python train.py --normalize_top_k=true --norm_place="pre" --positions="rope" --optimizer="adamw" --lr=0.00197 --lr_head=0.00924 --batch_tokens=131072 --seq_len=1024 --train_tokens=842100000 --dataset="wikipedia_en"
Below are experts of layer 2 (counted from 0) of a mixture-of-experts language model. Rows are named router (the router's row for the expert), gate (a neuron's input weights, with its number), up (a neuron's input weights, with its number) and show model dimensions 80-159. Each number is 500 + 25 x the weight over its row's rms, rounded and kept within 0 to 999. Numbers have three digits each.
After each expert's rows: "mostly gets" lists some tokens that are sent to it at least half of the time. This comes from a sample of Wikipedia text that the model never trained on.

# expert 23
router:547494526520516505516538495459490504461477509498482465475500486454521498446489493477494503538467465516481480477512500483462505546492552506510477469469550475537473469504502479489506504490472483466513516520461486487509482461514489486475549511
gate0:490508521483554479485490512509524527472513554564490529496452502512460465522519520543523486468494544472506513511470478499483470506498489471480565517481483536524491503516516453539465478477500500509508454478539495475523430528478521501530486510
up0:498497480468522510511486504523523508493492471515509426513507548529483571477484549479486492524501504481490491473494499500504516525447501492553492510506514517467447537498516537536583461527478511495515529537485437477499522478542497470507495513
gate1:478478502524505485495500496487498481532469499462435482491499509496458505498521497510502465509509516480543538500508506499563511518491493515532509533501529502463527493492484501498522500504458456543483512530511500444453496455505512498469462498
up1:491488495526508490524507510506478514514536464502528481464494474518531469513510511439526510499466544493498508511538528510488497503459521510442500473480509523492511485535502472518513540541509536456491520490473453518526452527501470477498472545
gate2:523502448505560481470508480507494515504478526490543431511516498494480499487565483488461469527466513519514471488498483525508484496470496514549476520486519502509453530518499535508481510496488517516503495510459479482549490500457497500480480553
up2:500516470493470537525505508513488482522478465471468510493479522467497529516503475506490492495512570499506511477503513493496519526479513517508531460499533479447510494498446484500502485511468490487467493580525529482484515508506507499532543458
gate3:537466476475529477499501496518509486531506505487507518516508526528502516519528554508497519527519542505560505521527479537563538502505521532526473467463517461482472546528529481520478498494482497484525525518443474508491492503463502490490501489
up3:468534488500519493487510468491535508493498497470466473514517482518497501478514517471539501544516500536516529483464478483515479515474500548510478515491503494525502482574466480532497495446499490484528517580487488503489499473511516480512465455
gate4:492483500551479519499506517481462481505450500490506460504495546478467534477490518504508447527513485489471465470485513501564531495514510489563504531497547503451495505514493537515536486502491522529451519537486508485502508507472484512478495498
up4:477502472447519477508502446557552501520505500480503489498476504525473525521538471475497502514514472499555505466471510486487490514471451493507544507526485473477515535458482488503516503487451506533510564487505518513493537493501522506499492507
gate5:470517509506510479509498502557466449499502525526521517489465521479485514533491502510500533482480472475479500516520534482454522517504519497540496462525503533485483548500472475499460451513494495511477488500535510483496565459496505483500527513
up5:534531503462528478505493523495482494499534502452514498487474504530517478545480498496496503498492491484496493479483517449447535509537480524481487528506528556486508534456473557520494504474509515505487546479493484512510522493479505504485501442
mostly gets: " in", " a", " within"

# expert 35
router:520506540516489494514558448529511465447451543517499533421501503473494477532481486467505519531506511475491497481520436508488504495514525524467535490528491530476512522457515489482499473488485468552473527495526510479507484484504497503505486503
gate0:471517485450538520504501511533448480526500475469484504484482540519510501496472528523483483581493501499527496523507513507523545445475503484497509452491541490468451492514541528545462486476503499505508517538473530493541499484521463477496529466
up0:475491507444492494524470465493465482462488494470479527522522467534516518513480489529443478527506528520520481507498492500478514481550480474465484512496479481472446510489548512504515498489533518485514517501457516526507501518497497504500552480
gate1:484501467471524495523517502484507451510484472472460495486513536509487505513530532508496508532498487471477516495502513515506518491536488463461503468475502518515475531483462472470501497520526509488525510511511483477484488497475475505476502499
up1:520501566522499484490494489504495501490497480514466494498482540494516460469482485546502519463497503495525507489497503520510543539509482428513554535495502519484506469474469431497530478498502497514469488455529495485525519502496504479512518504
gate2:515465479551501469479541483503493457511450493488461484495485559535531517485495477520467504542468496449511530538504520475467493471502482467545519509486502477516467507478539448517515516496534494506516487525497490453466506496490457498502524501
up2:539482458478519497534504498476513513534558517477519518498507490520491500526481480538462498475495497517472509524517515492533522560506475517505470438492492471505488515549517456533479556547469517521559479506462531453509516494491515527522497473
gate3:472558546521516528506551471483511508481500484492467533513497522556479471477525504434460519490464507503491476479497513501464515489545508487473487499505509471558517517499510481489507498493495490532532539482478490497513519494488511501468494531
up3:491476511518516473490491520481520506516539472514495498487507538512480462505503496533513521501514480492528491528516471507505545523483496488476493517515483554439517497493474473454508448488427486478479493458468516518460499442471506516513475506
gate4:480469489500518481514512491523490490472455524496514503487480547509501469491506501448486531561443455524487503471457517493484515528520516505510490508477525492442502507522497506503486495488494470521476489513500517482487474504533517517477503471
up4:485467510523501477514489488516503488443461540477471457471460521515499481537471526456494507539480500526525520463476511504489499511520501495515484507468508503480488541507486513533472503487500492503475499500517506484466474466552512507481490510
gate5:498485489524479482507523512509462483513451481533552489478516500462524534488489482488489497496480514453493475530510503523467479483503522492541510456505512488498507513503481476483479491464419460511481486498521453470488463533513474474529516522
up5:558512481442496498494502446509499436501527517472515463517527531501480509461511459510526511534517483519488513524480488506486492506487484520525464451491495498454521511510555507480462527504514488498553535536492512488516481511504492436532483510
mostly gets: "stit", "ctor", "ality", "inist", "ural", "artment"

# expert 62
router:536480474550541503462533514467561484472497522531482513501472489524463480490443480522484527543502527459523485532518506500496486471534481470494504461458514477484502520504513526505514479504449505520499534448499489514534491479472464473450489501
gate0:485485498518519515494509493476514507526469490438464492470496493487511483496512509479468475543522501482458531462514475509495548497476484498475510477477509479511492466456504470480481485504545486504503499552490515500481466474501489537483526529
up0:502513507478483500526497529507463473498487491540446493483459518487494507512527502447497485512516496472509553506503474478469527528538492517496528478514535566520497536527513495473491507532507538451507488527474516512462490502499503517511540527
gate1:461514553489485484518533518475467514528439500473454523488504493491519511507536501496478465518490479505463517508501522463471515466473468479493486530490540489454498494480503445467485526500521491474516450558464508472520463474479483494523527506
up1:525519517496501523497486525478487531525517458466484511486505536482486504471519549530491544517499453547476519562514519524498497482432509498506504510498492502507491456483470538501457525521482527494491485513468535486454546487520482514530494539
gate2:501537507515484535576501469540486460475487495500451532461492517516500492519496441482490499491494487520461513489494509518510524466463483453466547463521486468489538468473505474484468515486474513512500484492508504532529504466520481501507532498
up2:473509507517497488505501527455473435498494479475465562482471549526496485518520562506511459482480498488489534499517440489503517520509483536473496489473584502491515496543461456508518510511470513472492505498512500472462498477546540512476501542
gate3:500462500516498532537505493503500469513504523468478489497524528505515504515486445458512496520504521518495503455452476512513518480517478463462519494511529509526513478479516472495524488475479499503510479520525479493553451493487465511505484514
up3:495488518513502532497512453501500479495495500523521461504494546488543553512480503506468475472500537520486501501454474505570535488506461489504575461509474490511535464507471468511511522470487474529492535494530476496503469492548528495493504540
gate4:532486480474459516469508492504516484466499579519511502469474508511479518490495499467535493484480507500485489524506459482505525539474441444467532445489479466527508491480542455511508539480518497506522525485499499498464480496484518467487538533
up4:486489514513505505468503502522473504510516530469486515510535475465512525483516533520535451467496486530509505505479503489506517495487526524531479532518509547506506507528502515495461446537573531479504488488514466491530505542537498475499488486
gate5:511487495505519523498500459510519449499505474524491506471527521487481546517503512549487520514518482476464524536486526497501479467427509535515478537528482485524502528482495430487511519499526463536534506533508516519520488473557488511530497501
up5:489505479480478513509497496473505503497490499483541510487518488496495523523506545501486524570477495493507510479511498514468503499524475472492467518529449465505523509515506479497522466509528493528474497524472483497506510507472544496479530533
mostly gets: "A", ".", "E", "O", "F"

# expert 0
router:427486524444519510443535508518523499488492541468481519499486485495497497547472465525462492534482488494474491518424476501475526483509501476487467494489502491471492531485473469499519507482462461499491538510486472488508488510475484520549516483
gate0:501540462493536488543514467512470482493483513503470536504518493516506506510485471478545535472492495488517514489527481535525492458501468550483498487442483487482513522484503447492502493505456498502477486544534507531556509503481508519507506464
up0:508490496490491491504498490526515503467498517514471521496501511522484502494513504472534544451520510462498520548497512498504489524525495518511481542481451527507470482531499490494526491501493486525489521535547540515504513492568538513496523479
gate1:507488533503476501486513509494518455482490491466516500508519483520536507474461457491491489479518505526482446479487542481552498518487512504471507473521505446485477496497502536479543456506508518531463513488496495471509498498485518518495520431
up1:476525498519485447518505500544477492511491491494510520518490505452452503525545540503467522500493494473514548525526508518480477473471484528514484490474524520509481498548482506498495480525487455495541451489474468514506534459491458497505532525
gate2:518477511502540527503509526507487496453543500486506446520500497527483506517511488519493519498494513537485485505492527498492518488482529456487448502533459496488463500510495524493513473544508482482504509534550519513500504490476469531506475498
up2:495499492520532497510509548496518504529527467492492477508477488491458451523475551495511507497484475493486507492497490492513521513496504522487484543498484533521496495518510532479514504553507507499499479496466444447540512479487482463497495486
gate3:504451523516508483496513562485496535504519506499527455527501499467530493497484474496506459510498535508483481480512543498495508449498505472469466472462472494482478553508518548489506504494498503487506521499487506566539475498486469533536530479
up3:490458508510499499488495506509485531475518510516503500499434494523545503517490469513506524478480495492467491480484545522481501527452521497474552473495490568501475500500491496548513482468493526500510514499477498483492475518510494443499505516
gate4:511503479502499518481501535502488470458437531495480492480485551518512540494474460458506571537528512524545505474498476520511506507497507502488528434513466515472523527551445473469520547472520516487511480498492467475555487505498501498505479476
up4:496524496506521426530507539489479494525514432474437534483483428505493500544483518505514460473503560479486550525493461499493491509538523553481531550470537513495524511515513500517520492518535472494499522463481517495500519525484497494511470466
gate5:509444493492488489521504504466482513476496497518456516491508503493579521478520504504487453506513542503499491435530527540475506493460481501488488471504509470498486504461499495476505494475525515496503518468509538511513467537530506541533518549
up5:465550499516495496491504495552498507453519493491496492518506474525472489500505456496513526476536496539505458503469491534522479510526495508516504512523438533521517490563469541542481491532498522491476492517541474467562535511475500466486470469
mostly gets: " of", " to", " for", "cess", "ince"

# expert 46
router:541461476551530453519543488469538484473531518509476528508518472470465509491482446501503481520490488456511454490475505490516536474506515481477468497463508486484514494483542504508500471485446488533477523490541479515516487491467499477510488473
gate0:505489501490536470464507501442519490473500520495499539490486498550522492470550508494475510528480498484490492493516499482515458499480477520503542494496504501493477544467540503524470508521595505471513507460481566535491540510487482508512520479
up0:509493497505447514463497515510514503507525498527519501528494550479494498475449490535519468501490490524495498504567481522518493451464512483551484479516492528474513473498465505478493490508480483545521491499490471518534494523509526459491522543
gate1:513490490476523502505497486510487488467509522508530507488480512570544513550496451487470555478510575527494486511505536465530476507528504445504504447497478513490535486508462471486502488464469455519484510504467550506544481492464478521522526489
up1:501468473501552465499503481497508499523521513529536521508504459513537490502492478530482538470502535538525502493490546511537467538522523529531493484500480517475577489512470512480477524466451513527508496480456508474562480526494527502490533480
gate2:477493508521545477526490516507496479527474521513469522452469518474502461507487487536472533523488499466521543474489493491456475460489490460483492487499539477522516477472542428511475513519518503487517477504506520514509477497494486503542511501
up2:524498496473522498523491482521505526522528467447505478557473474554508539466511474464527434489459492546498518493473525492515491500524462498519484475519513470480506490506462521496536559495507516528576527520496459473477502514489506467479483523
gate3:478489508538492488498502530497481513506483507471531442477474516506498487542536510466504502518502459532489514472441476481440498471486487475535514521482476501501522488506533478477498483493549489527456513545491536540496484489508497499462489522
up3:488494536490542486464502477524516543544490519475520490521489493466519517506444525500503444494512468501487507531557516523492536517472485505518510482493493474479521470507484536520536509453464561478517518507452518502511442479507482504517489577
gate4:492458510529545510474498484488479513522489518494490501472478525507540483519461538529501530568516495486495512489489544492478500516507476481495500535490542517514460498476539469505485570511573551506513484472483474454580506512505503480525533476
up4:492477489508481497529501487488500498460488489490508463477514465470488477503515494485506453489518555497531463457516535535479509531537522526506487506498530497505498522511538494493536490517468480473470512514501496499414507534494494519507482489
gate5:505461486520550480539499486471507446503503514523485504483482507495537462506486479519484486513510524463501521495520564517494484477522504490529454467428503440476511507508495514483526454534519483523544516486496492505505488489519502521516524469
up5:484500492483475509541497479496506517468496533493524483511493471510531527493468476495500548497489502530484515464488519536510505515492510509463471501453449521508494480515472579498507491492519502513520529480508528477529498503555481536487501463
mostly gets: ".", "ern", "ence", "era", "uary", "iz"

# expert 83
router:484553533488500514499557515487539539477539512481465470482467508494480526507489493501453500532458548517480476476477483472461479489471502473491480487524493469505535488505497557500541530480497500528481528506463510503506520427499521485496494486
gate0:488481533522476505502497486508508500542491477507449494433505496475469502505524540541455480510485497461505481495511503488480499475491523513520521505444521476470522520503521457536477534489469540510501493472465489480513463481454459525524481504
up0:494497510515451528463500471497463490477489482471496482436467517524491527556498532517496488489491516494486478528536505421471496484493483446515468462521516485508498513480489445497514495486448517520451521486501515468552550504487477518467500496
gate1:528499503526552491500486462442457476504507513479527468463500556508475490512517522505492478517486454519512523499526470531504518506485489472547543513502481519510469479452525468524513494497508502512490494504517437511486500514495492523489528500
up1:520531545498479496497506471501474488490486556532534521494536518515549509471483450486487514494496518526530515485484478505505502468508519469497537474494484487498520466505462526527486491528478468509482465483539489469526527512492553507491503512
gate2:502466559498508487482523492498489431489508512486466534503485503487512529485472449476500508495509522448495516502530511469463518489511514480462508499448507478518523496462512455535495475536485451527449483509509535497494478457549475493520469513
up2:538446537486515523520501476492496497490507514484531498540438491512497516495517491550534529516503492533528468486481501499526467541509517509488489539500506492481498491469479476478488472484515468536515517493546524511528482531486511482501500506
gate3:510474490499519499475493496532494477517536496482517527497477524483494525510547532541489525520512459490489443511510539476471503478488527519538490503504527458512499491550513474483455581491482567465481505548533493466483475495425507475494485543
up3:504468446516508470517495537511475498518518506452520488491482515489563560507523551531492527500538474485489510492536564535504487495482501469502495506482500500502463463562524506507477541506478548451520526512499477495496518497475476475456487517
gate4:542474500556523466470506533490516505537494500498555487444477498474535479476468490484507500485469479517421477494452500526496489494452492528482483494519529540531531531510502493482520539450512516514515480525505521448493463496463527490516486536
up4:523520499500511489516513468541526494465496507529532484487501451500498497496510497510542503488474466512449494530444496512508507538534521557516504496517494504488516524570472484523487476476434465509505495494517500473501462493494551497490519519
gate5:535517514542535465503512501479461496486467510494502500472487505535515536501534534516501470503487470486481463466483506519506515480505515537499542473517522498483467540515559483525438499494496526498479496467529462485511484519470485528469538487
up5:513543496541495523539519488534521486508464539494490462523531532476492482533466444532507537476497479523510477473472512507469518515540512453504546480500503516544521521505502470517499486501472450510485491559555454450522498463487522476483487532
mostly gets: "ri", "ry", "re", "ro", "ron", "rit"

# expert 47
router:473524531501524513509547503517484496533530512517466490509477524467486448512482488485477505489494477488466492543503504508485558501478510504532483442504533497483482525543538525504488497525490509489467475492506508454527463517513480498483463493
gate0:556507481526519465483505528494501483485490471497474456482502526517502518455518509527535509507538485515481431473474516474486400500488508497510461513533523528526470490495543481489509505504518511462495482508499487489471490504469459496523508479
up0:534475531460515452446482539488511497530500514516507490475518546494493521521525511469489497533479546482496520486529467506535484519509491501520518536521496490461457514509495517491441547494512490479513508492487493535493468508496494453494526516
gate1:522516511492513542519543482455470485450490532486518499465497524529518529500526513453471452536438510469456499502464477470552502469547492453504524504546477509495510512472495474540493502492515505507526524531485490512548485466491517482485536511
up1:479479483437489518536531502514460499510494472516432579496547481465495513485510537513490540490469489468487519512519510503489495499509471522516481520484469486469495504466484498502541465542501473552456506500460463524535542519537532532472531503
gate2:538521512482540484467539511463502479469485500480498494439504507539528535480523513480466453544475487460467468490488502463537479488526494456489519517513509499505494496495484499526506542473490508508518523508484507482508504479506481511476530529
up2:547484512519489497513487535509492493493497490473504530483474490504534497492484506488486501510491491475540455498492495527511516527507452523503491510461571493486504542509534527523467481463487545511525512485476520503502465481493542496485497512
gate3:507528503496504513481503460519479488483496494514475454504493514501529524510514508472522513503486536504484494487448453484541498537478493520519494438479476513541530477497507442516508489497461517547514456502535513469508480455498481503502494543
up3:472536506501485502508498460524501506436474499535496446514501504525497540476537505485480469494508570536481528523451501521514509465474536476499471495512507507527525458511510461472550478524499512520539489478499519484496532504494478506498496471
gate4:541504497494539509483543525469519476468481534484486503467481497541503522464544517496484479554467469469477500486489473485548476511492490446522508526510481528502496494502504447523512498483509514502529487504488491461509530466489469502468530542
up4:501486485505485526519503526514513500456502502484500534516488498503493535458493490472522509475520504505517502514474473491527498564519549470505511489505512556488511459474496457515497481485500514486478493515540520447539557499525507509520483489
gate5:504497527456550479444527495462522489488523505504498475482493497505513521485530529476520479521489526484452449463491483478526469524534495515478504499489513517531451517536527503499471524466546476479563518494480524520494486476475474515441506522
up5:509537570468550452538512455503537530508489473510517457507495499531489461532505474525506497505498418544559489474498493486495485501498508509487484521468484540483508510529494488505536528455508492556521486509491494513508496511467533491505475512
mostly gets: "ur", "ar", "ad", "un", "am", "as"

# expert 61
router:519552508522521503536523543493517495486483528516523504531498511499525500527483477496494475545480505478518521478515505482479515476508456487495542484483514499512481461489536525480496492482481460517481415478468494489517504539488475483405496480
gate0:465492473507499507520515507461519554488491503503519480518530452494547492524490484500492415520530526510488502466515512525524509487538528536483471504492464490479547495548485562484481503524477497481501512504475496543532466504497477505492546505
up0:478466524544475487507509508465501536476523536496573522498516456432505494497501475465505499491511545473488471515500532492522432487506545539489465546553485487479497473509486476493490504483490478513501504536460514501470520508448487519485519508
gate1:477516528482468497493500500477506529486478526551513522516514447508508505514510483410517519491498525483480474488507501511522508518535498477457505494517488473489497511504485507507518491493477503501451478490475485530517499510480493490488565512
up1:540479508499527520481487510506498484516509541474502509490478544499525506509479501566476500540511459518508516530491469513458499487449483468506525465525541501477541483450542432513492512531507526519509505541498469499514495476527513521509452463
gate2:470525495521504502482515495550494480529454458523425494479512491525492473482495472497517504497504514463439503486485506486494542473531509452486524495474530491475531502484441518515507498494487504536466496487535472486515492497492461451488512503
up2:505494491482549489484488513483495515494511525482547524522489519500521526490515494507478469493477523539524512508485511529531467495452503543527501507502487475467464496463543471482502483494526482501535493502467533527507524500515508537505476485
gate3:508494461448509518494511479488524509470520499488463504477521484488459437495502501520495502505487432481460485523475542512477510487563477521523468537525495502502488518464534513466529488523511526545512529512514490530516497500518481488501527480
up3:495517504490490479511492502484517530519487483515490479505499533465454477510519555493499546540563482439511515473518510486437497489463486524556509520454497493502466526533524477529542493466521477468520509479490461494462479482503496549514480512
gate4:529498515474551464511498513506516531486474531498512488503476520542530497514529491505498501487479530482478506524506476498471503491517487503504466496520507485407491513497502527474496489463530488522483492493487554492505478509437502502496503517
up4:474481497521561478482490518422503542483492465498470467518469513483531520507520518483548476510511479479488529502502514499509488514491515515469505499484503514508495510531499507506521500471515535450522505527498560517498486483542480471494449542
gate5:484525471501516494487509487511518525498481558491539505493463490528504530484493515506484496526493525481465471493508514461502461507504504534511466499510546453502480519501540539519455505481482548515507509492471523497510494507483483508517532493
up5:495499525471506483496498490507532447501473443494520499503481526531527519490515520533489494504513522495518490473557477467486492529494532498502442515508517483464502537477484500544467480510500524486502512491469521545446503491488505491523525488
mostly gets: " the", "'s", " first", " second", " third"

# expert 65
router:477502481515479489510552492530514516473519532489459515498516480499506513531514513480513499486504517506494498492485491535467476508503503496508528477513457485537493468475479490484553451526459485519492512539489466465531482465477535511508521478
gate0:473532498479551465519494495505484514523500515503507473456501540489464512481455515529494453559500497520467511499508537497517475511470538509528472493531524505470527525500498533479485564500485524554573480502514483523519456462472525493477534512
up0:484509457487539509527489501490515517470517516563502474510530534492472483473461507515482452512502505516492524521559517556514477496514518520509504497539511507453510512520537520476510547447505497520524463504504481518534507518459496461457544506
gate1:502483494505503509535514517492508501480526491474502506510488509508509434554526497481544528463525512465535484478456530444517503514538495467525488506509516570503493538496444511493480533498468524509488462489465484541566499515512489498501513466
up1:523514521487514536462498517512504499455506499554484517542527524529489517494520495465508523447477513476501535505526475461471505535488494458489484519524507489526493502494498494467535474536460478522494494470481512482514519500544503489431528522
gate2:510482480486525491473493474489465467484520532440503514486463501531516523532455495511520485558514480441511509516515503510516499504452514522528517496488524520469489511504507517463494505460481485488524513500486522530524517479559489484501550478
up2:511499504496475522522529488505482519460495502473514522509497457500523483514487489506501503461494554496514531467496517529530488531514497549504508505534447529471514519523503511488518474506498512467504534475499484559526475504549463495525502500
gate3:501460460562487502521499518471478500502496515453505443482462525457502512543455544516530470500505491484516502510502515526503526490547493509535533457510475479483497465486494476500474501487513452500510485563543515517521467470494500498528496514
up3:524509460557512493539515469516534479481484532477494493494498482495530498517511512518517487497503510536510539506533523500527486494474520551505447473473473453463509497465492484480505494513531447468470508510513494511526479473516484488545503477
gate4:526519546461527483458494482469514497450524511526501549523514530503514532490554522495462498500463497475495511523494482486465480482510475534517527502483542493513472520516524508457531508493516492504511533488467527498473503531495509481493521539
up4:480496541461511457521483530513504532481500516552485492511502466502518504492491500513468487470469515512504527489561469508486496468505489514527539504476474480471510501515452558532509482509480485509533512508489479523476473527477489499528532510
gate5:502529538526541500474524445476477478486512526493513518446450530516547500519504538512488470532491492452495515501522522480520507484499522502524495481472551536510474520494516478477481508475518503523509507513498527507478500459516442473508526548
up5:482471501522495548501484493478502492529484487554493490497505486511499532483510488503447510543496470506506524461511498487512520504457464434448550479509536502473479486513504463485494535519517478527500460489489489437512487508454502489503517562
mostly gets: "ne", "res", "ild", "ann", "rans", "ille"

# expert 34
router:494490515531478496503552466487508468503496516512471499523493503518474487514481478473503526540504503497430515455476490491510522477477477493529486499491482483473493513528516490463465491528478528480486512503493502529507510497545485525545512475
gate0:490540509524486481497506494518483475464457545485456523503551492495490480480487462532510470505501487497495520496524500546515532441502516530497546500496454527500473492481495471504478487501518491503502533480524490502535508496519486448502533504
up0:496494500507509497537499505494477480490493498480508475449462465477531499531488455469506459502495507459533454475506513528477548521524498510502535448497489508516512534506502515513512479463447516463456511493462494506502514553489483546512555562
gate1:533496500516507530508505532486553469485501491468470462441452489488522476500496527533502501500515470523460500502540525493469569542483448493494509460513514487519519490521486506505487512455488486493526543508504526502507514481474500431491486505
up1:537518461453477524519504496511495499504446543542526501539497516540523507522489532468484457539514480487532546454447491518522536503532488508507487481490532500480467485511505539494469492472522529475501535508521511507523485514533506510556507489
gate2:556499525477512480542503517490501501480486493558503485459496470483573521525464456531463510509517466483474415522551526512473491504533498476566479494528508478478520482500495497502491547487490510481475541488488514510523478512494489506467526491
up2:473506524501472509470500495523513470515498517491510479511503511485461503515451499460526529524498514484518565568480474516513493479495518501498474520477473465541532466474501480496540511518509477499515457496531478520490520455503486494511495490
gate3:493509534477489489556504501494482490528434486502511475454509512505478506524439506519455486512493476488520519510519503506503554490506505470516511506496482523487530465439477496486511542512535513495466478498489485529516536457507507563495489533
up3:525495473499509480512501494492524493523533490505504521513520507507492485488456492535521515505504477519515502464501533428515533489433429485489465444492484475527520506491478524443527519472492479495516526479470512473489465462488497525548440511
gate4:502491452514512476465517521462508509489513483482499470493487497482485482534521515465475545547476510492479464515504484545494435552531465517501455520479510499540504489518499516516519474498544497515516493504480502478461498528506502518470538491
up4:492493509479498504496517483466491502509518481477520470510488516451500491500548490511490505498500508488511518494509522469536450491471454479494475505545530541516459483559504506518467504508491462486507559528482506455497478475500458519537482432
gate5:513504483532528533532508517493534486461499487482526487508527463522513500529515481507496481537494478491455487497483529481522515498483502523489463522469461440513505534479563509491503473506531526512511489559510497501493495492458469503532503449
up5:519492561474502458500496503507500510537462488503472502489489506494467480462449548527474506472460497507559538508516473536480483482508443519510570515490513504516526506513474500515460506470488480487506483499518503490477495492545512487456505571
mostly gets: "up", "ations", "ation", " up", "resent", " disc"

# expert 2
router:546521505489523497494554521482467470456487501508496477512494555490436495462518495528503515483451523476489504507484538495505510500526536521540487480516506497475497509491496523480515476508451501519507488516505475471453500489516487484486531500
gate0:497469508500552510525500502498480476519503472453507531537513532493493493495496537505470530498527514538527523542516512505496497513459499465515470452469498438520517508505492428452544481471476443481494532514481480534504492491488524521527495505
up0:493545479548490510511503521473458550547495519530476430473506448470497497466475472516495421513514487469446497458510494506501490479509520507453528563529500522486510449476474512520500530526498513511499496514512495490513484493492478467480511482
gate1:486511551512514459492500482499530540527451496509519511515549491490537503499430531504498470504492462521462486486471490423468510497503508470446490535489466481487500490471481499506456484479449484472450490479522513543543514488481515522494513508
up1:480503487453530517523502494503494503508505475525502519449558519529510458505494520496502521513543502511473452481503505518493483546521495468534514471516462485478558495482508482503524473518506509496492530511546516482530537505529466503469479486
gate2:454522499513484510485519458504511490502455520522494545456476464525515524521488499497478491517465473485462502504503550517526497451504470525513500504546491482499480478476510456493497541497539505501505485468507476502520502517520477511506562471
up2:508505515522467510484517524523483510488510541510480490504464496506537491497503502469490538482495494485516488438448548462456441532490474503491553506500504533504499469485516467531514513496480531485454496480516510460553443487468494529515511530
gate3:498490530468554521498540499516499490510541493496476537516558497463504490438558506502491539459510534528486457464506509476465493484523500525492499504513470520499532471484499507511498476506457494497473482518475503507517525489479497489489531496
up3:480460505498471505498490470461504540503529501478440463500472493509489553513476530500500492508476491483485476518514484492526510519429496489525481506544495488552513487477462490513500517486557493489509482503507497478480472496502538513509500520
gate4:503548510506508484514531456517518524449482470486528506517486469534500534493525527446469478509454489481472512536512524520495502503522484504480519494511531522482486478517496515491526469491455468514524486495511479503506539505485485467482492531
up4:456519504493480512556493497510522490518458467480503537491548465484500512526478504479471498498546482470507471475486489470518540462532491509533493498475549527499484501550482524527509477524484495474460464495436486520546513534498504505494506497
gate5:494492480542508540457485475503498467461512535515511509468457498484497501566531478512468529481495487498491501556530524517478489452470452449506470479548506496570524501474537503515508498502543506502467498493488533477502493498541468526498506523
up5:496490549501525488491501494531507525508483515492470487521537510497476473506527486503493528509515441546486479515472517513486517505491481497515532506522479537502484543498553505476477465494490515433479503518557526518497524502470493474505454475
mostly gets: "ed", "ied", "wn", "aid", "imes", "led"

# expert 91
router:475536498517539497512543512471538477501491542496493512523479499522538482479481537508477480528512441469474476506496524446495515504525521493520511483510451503490483494495527481463496477517501530508492535493535481467489484488494481534489485489
gate0:553473530476519467540499537492482503522480522506513518498473516458522496530517479492498448505481532497527519535550485477472521509498494459508518439506537468479514525443528517471548476511459510525517502510466488538481511479484449492538504524
up0:509475529482543513513510533475516467452502516469526498485503472479516503486513488483487494538521486465557496494498532474448510541498472473496454474552506501510475512445514542476482505524503491517520571515499512515489495493483507495493465542
gate1:503501516554515472490510479509475522540466470520476481480505524429477452530492492517465492504454491501514510538516495511507525455481506492486523478458516480519501474441489445524498526469458480509519522499476519533525482439503472441533522523
up1:493513489477508504500497504530516497478511550508506484498492469535504487506463468520548525469541474480482495484444522470498501497474495495511483503516442497464524471496484513473552508483466516509521509518565477501516482506486514536504543441
gate2:539493513492490494483514490477477443512542494497429479495514552485465513488479524523458523507495472502484510560519482503464540511478472491529527521478489554496516525438482531465478487534532506497511514505508511491523463446511515493517498492
up2:496514482513521515528499524513506503429459462511493525491516470491517498463541478516532469532469549450494486494517498532485487511484519487508437473509506475456470464503516510463511459488508482513509494525511521516449526523485479519451513507
gate3:485474540536491489474498523515464541500514551556526475510452500476498513506522508485540495449496482515466470509498511527518505522476465511493516493496508547500475501566453479549517485467469478500498489485507492498512480521514491474553538534
up3:452497527523489515464499534522525555509503503550474478496490539480532479540525500532500492501485513500448481533511524538494517486493480495463509478488531513523483473521480499547523490445480512504462508458503516444481498511536494491499543517
gate4:530518485460513494507506492491512521476535494501484477537474494511499511511527489484506489477471512495504497503501542492527496478480532520479462494443487523508547533521534541491475450493470471481492513552494516559513508502524493521514509510
up4:526495462523504508531497498496491487480495494517529472478479509476512570475518494510472472492510504499504483507490520465514500530483526527482492500537522498502524479519522514478438492502520435492517488534490502513512498532447484458537505483
gate5:560521505521476539517526507510491488482500516552534514490468547522528509501523492469496485478475567498517423453492488476526492534506544473504527508487490544520508494480486462487517458466451485495435495567505529490480502486491487540509484516
up5:504510536497511513471502545474476494488483502508524472503544529484529482471504508507512519508519498523513465524466491514489491535461478500489528513489518490540491468549512448482517548492488489480518476515524466502532506489463532518449517520
mostly gets: " In", "In", " on", " after", " during", " On"